python train.py --num_hidden_layers=13 --d_shared_expert=0 --moe_layers=[0, 1, 2, 3, 4, 5, 6, 7, 8, 9, 10, 11, 12] --routed_scale=2.0 --balance_bias=false --init_std_router=0.017 --lr_router=0.000785 --vocab_size=16384 --norm="rmsnorm" --beta1=0.93 --max_seq_len=1024 --train_tokens=282700000
Below are experts of layer 3 (counted from 0) of a mixture-of-experts language model. Rows are named up (a neuron's input weights, with its number), down (a neuron's output weights, with its number) and show model dimensions 0-255. Each number is 128 + 32 x the weight over its row's rms, rounded and kept within 0 to 255. Numbers have three digits each.
Before each expert's rows: "gets" lists some tokens that make up at least twice as much of what it gets as of all text; "comes before" lists some tokens at least twice as common just after its tokens as in all text. This comes from a sample of Wikipedia text that the model never trained on. Tokens count by the router's weight.

# expert 14
gets: ":", " in", " of", " from", " at", " /"
comes before: " the", " ", " a", " New", " UTC", " \""
up3:127158145125160159140125138082122162076108108143177208128140119101159140159136128171177128080130080137156134125158126136107142154158154143127160170158153070118150100143089095106076160128139092095079192153086164134120044067127172105182111139095109126098148114115090120077125159181054168125149111125187094143106084165120143087128126111131097093093120100151114148154125178120068126123162148110091067086089117096197131141160083136119128093179122134095152191199158167135054110136116066119116078137126080117154157137107102110160116086111087132119097126115051170160139204103138128094164158105102100143060124131135124175090076154140144098095048107143189129124109111171141102087108105158102098175121066077101071142123153129123173102141182116144160151145150150108113119106126135
down3:084105142155085168165094179156118087123088160140147162120106118095141151182159077131141116100161130217161108162102146136070163116070111135168177153137145072167127085133135113125087110121154142122137136163132146133123138175135167119163119105106145135099093149123174152143107117149109195143165127103165110156142159123127167093165208072064102117081148147108097139065155143169144120126106126101194126098147153127177145188167134100153107107140145162105098139191135164125116103147093096088110159136129134103193117092137130155085135062164142136123045078106062195120129172123085111184111072111126101064141133188170141174136195148147110092128101097115166183160129182119178126068130133121158103170142136179127136112122185092111119175126143117099174194132152111125157084115183147

# expert 19
gets: "1", "2", "0", "3", "4", "5"
comes before: "0", "9", " |", "5", "8", "6"
up5:167111108115156140170127107138092157148091126179112138133128160180127117164133127114098168165131172138092161083110137117155135113093093138019128151125157112162140123210129147167149144207138083102095105159156145159122120089148206111163170167147126120161152180101130067082103106118089185093098116144193121125130112063046128115142099159124111079094175081140132129136144105138119111167083115151128114171049094144153148087123206113183136083124105142173135170150113093142173091147099142129173142162172151157125095145118146147115079141135124109152158125120127147121173160124103147138124156082130107081114151124076064110185074136125121107129099088162191117130079081163116181053157121170143123152122077094109075146110120124156089067115155083165125105159163126119159156063143165
down5:068141158089118128164084157132138096104180145190082148095124118148138100180150169151142141070137131130112167147132130161144107112112118050110110135079165088147167124166112147144130119047111161153109100155188081110207123115138155106220100204079095077148076170093108161129104131107096164148129117171149128148129140070154156193128078108114143137107132126096046153084162143167091112087154135123155120104140117112085160078091124106167097158131129075091190140109080159202122144118131129180102097162135106114136106125162186123111145136164118127131098180163141126166095120158150085161131189145141075152185132135148138111107156121122119139130113150092165122039202136125142123115154155123134146128130119083078169203131112078133091090096104120171165101126124164170172142103101129

# expert 4
gets: " ", " pl", " These", " circ", " composed", " Kitt"
comes before: "1", "2", "3", " |", "4", "5"
up5:122083121098116086107137124081153109124158122147133156104163171141125123119161022130147133146131126141118082177120070125109080117171110144141118173130156180136118163181126130183149131132107079143156183127129112122177134150136098161097105079136154139120088162147103153180180148135137187133116146137088109070161164081079145163081106044152127171108121112192115123120151077162152122142115133114028160117160177151136092188090153115154167147128105179063092117087134093127116082153121112129150171162096094127155165139213157133075072109148144124129113143139110124146131091137126121098062190136117160201084111168120149096137092190142101171101168095079151119112156118109136154162209098162134094123160093124074119122090190109148171090132137142109123195153119178119120128113144080
down5:071199129095192190151144123117130091153192163115168121168119131172088142109068155116138198157142143124089107113059080119119077147108108150100104160103150050199083078107102067148120113095108089119123107135140151126126174140135168120121182108083137139105097101136109127134138121136085120139047091096152113153112158111134099142064085110123160158183125108121166123122133170113126115161102162138134057118124118139044156179100126101141107148107191159115134150099147154095193094151111083156128177070161129105126133107203104139110139171096155112125176162123096079105156129162109093112158078093125159156179099116099192098127143128189119081133152151160140163194210106093127098134148094130105111125110108130144120123107107177176099155138093177116129122117097117054076097129146133

# expert 15
gets: " |", ";", " —;", ");", "\";", "%;"
comes before: " ", "\n", " —", " +", " −", " %"
up4:176099114085097114108107083087062164137125140110111106150139123189153090135151171116141156154186185097214157215086116131117193139145059145111107166059141114113179156167137144085112233115128129142173076097159067162145112154118096105139087153152138141127122150156149210151132090106120187199134157147148155108143103136137163066104122141172114078127191148103122130115152172137120103166117162143153190110094088079103104175136142188166117116103099097163044114133073136173146131167089147152129099158139092144065079110145121135102125156125039162105193096090113100124132165120115146125146096081116140128121117123127100193163112140134114136142116119145118070149096157136116093148125096136112128157216136127151123137152137148110117087127110125153131144131109133131116089137079137
down4:104067070102169095134104146167060099179109140138177132125110116122162152144120154099148130127163162084142124115121119175183120111136136133101114140096104133081133130126103145107133129121169149157144125075163118136130129178120108114089101146093164084171134121112110106087168186050132119141131171143144078109116065104158135121115162143139111198145137121067141124132136139132062161140146147118122097125154134189108153133150155173152139149072131134228069144141138112059094150155121112107127079119125122149099066153100108117148126063102115174173155056161126087152092056156103167187121102078115165181169105146167155182084144187128155073163133109114122064119118133185084084130181166131081142125182047165151170160137109110133157116089087145096098160116142108136202132114087131

# expert 16
gets: ",", "4", "6", "5", "8", "3"
comes before: ",", "–", ")", " |", ".", " he"
up5:100137153145161107121088118106120094122111138140148125100164073078118129157091135132128093101132110081061234120108123131117082051142165063085128190158162117116096156126103065146149146148169115158135132192095100106175119090121102175176138143144151181130154140077120158121128176114094152136117180084131138108154146115118160143135092137172102165174189167113133109150109110142115146147110116141116088087147137127146074152144116110115126097185103076139104114146100128112082128115105111123097119091080112127112102141088151113155161092151151191107138120154128058120062142093198155158139143194177131126158146146212071134170078167065084179140088126133140147105090133076133156167132107130174108156128126085151121084151127157118089134113193096179163114142102176203114106188064168
down5:131169154128119128071164113156158168143150129192158138149186073125167119138147203140119147120097080175080147115138131189129137104076202111175144119167166165122110131090105087121123165119150116212095137129086125187094128102121104121125127134098201179120107090137157125114164141080134147129120147136115124142126106098126100175113101129134137132196141177148102130180085139109091143144242174165152091102187150110168135177136061109133128074137132077170108107102123151085131126145109141182132109071116156115140159094162164103168145125150118154134075152135141091123041132168150128155107196073143153160149182109157131154136159096049117120058116185147151135145140125104168117127128108120081110116150184108069172141110178176151095090105146188101154116127100133163144136160130102

# expert 11
gets: "-", " and", "|", " or", " &", " -"
comes before: " ", " •", " Born", " Siege", " List", " P"
up1:090098109123095146116126071120167103130138121083095079128038127123120123066161133156128152059161149169148163136116133066151129140099198207113088081112131082077151098127179168105182193074125147122102123160108066166091156137122130081152099196077124081096115095110070099146128116150139108116128182176122157114127146112133082149122131131095152092171102162115195132217131124143167101131139061097169085121161080166160106139108173128128098195069162147142117123153100066146118159168121193137089122142158135134131118112035125110118114095116139139135167131146084113163179117100125118097086130112124135089166111074142135103170113136137115127163202178113104129164138174139131157082045133134189140168135127143123039146133130142144147118114111138139138133115145120123123127111095139
down1:131132061133126112080134168124164104103111112073120121140059119129087154095121115052140159152186156178195108118125128141086113175150168163082175163122162132126068040114138118095134137154112142136122092136059124136119150083091164127113143161086120068108179106119074136150143090093108109105170156099080069150157174148120087170142125069136117112124143123130116118215102095143154120119111108081135078123139148148136212189083132148074105161173169155166142146156112077163163149161146153105163179112090062140146154130100134093128075112123135085108140110124153135071154033182069191106127094134089134078209144134145153133162113105183080120155104139177124116145130142106157149095136184153106093112104132188143150134095104128104112143128099121117149104129118107144143128151153090

# expert 10
gets: "9", "1", "0", "2", "8", "7"
comes before: "9", "0", "8", "1", " ", "2"
up4:106187170124091152152110125109118090140130160099082152079141163150109130138119105114125132111132183126187137173213174090166126231113194045134141087140130087113116076055118083157098099180124119105145121116108100120078104116141153145126100184160172180156052164113153096114139080119114143186153102109128120130138132170108154122108130090178139248161155083102124183114087145100124120108096124066085103086140125117116131146159098084143178076139101126165234106135141088087075145100099137124125103117128109084122062154136132126151119119171179118109118116140095116154128111137139170122093193055103127086134146162136149075138109125100170121106102153111125095158125144128158138150159126141097137145096126133164101097158100156091140099153161146159134135199095117117114166172117151
down4:151164143070166153150144116063149108116144124100195136095101224185169061107091102131106102138109197149085134166117102092099127214141148129112147086141132144176115103133086064132153137106114131160181121153081086112128075166099116141050130125135088065126147133161176109079139105115156116080136116159138139120132194123150098118157166128073148100130115141065108164135169135166146126090064091119131113157124139119119179076192104112161081089136111197137093107125177157117128153132185125203092134107120139176146169162097130187191150120101130108168145119132156092053098117162143106155184103128175097144142112135201151126106140178103136156080116108107193112103153129161108159160106149120093126092130125122048129149169136167121131120117113120115104099156137086104111124152137168

# expert 22
gets: "y", "al", "ic", "er", "ine", "ard"
comes before: ",", " and", " (", "'", "\"", " is"
up4:130113144123129113206076081139175177114155103160157156136104044176131197157114094086157169128133161086145136136081110209135166157144122126137117176100120134103130163138145174144159156124116044197148132188129141207135099144126169158055085103138139189111169131110083092165119107156154093119122106129104074106135102143121096103070075153115104090152165140080128145120094115097077100092131105160113130150143112119123097100104145088147111190141178164122117156094134105096119168139162139160134071149125134129109103099140166165152109114127123121140173094187104135136098106093145107142134136108118093078084123173091073134054100103106116118116177126131144122085136126188185105049160090163139164106138130147084129149148079089151137176095132128181119133153045130173094069078126108
down4:099156138109108113144145120159104118132128122116192112137139115103138117162083209113163151179115107158143117147144105136094072110106180108132174150211106135101149161143136170083116142120110153183135031135079104119188129162112161112124166097120200039132165181084132167107152116146132162148157074169128135105192118147129140116181115107124136150141179091106114154122080122174108181131067102131132108155124113111134116119121102095163175157103110092155130097095105185144155186125143117092154103107104077146139067095100172084140089108189189124114118173183122069082106078168131074151137084104118119108103124085152141172053151125149139140143185198133161167065104150122158141133149116143159091140126135175134174063133114110126136155106114179093111118051113150094133087136165119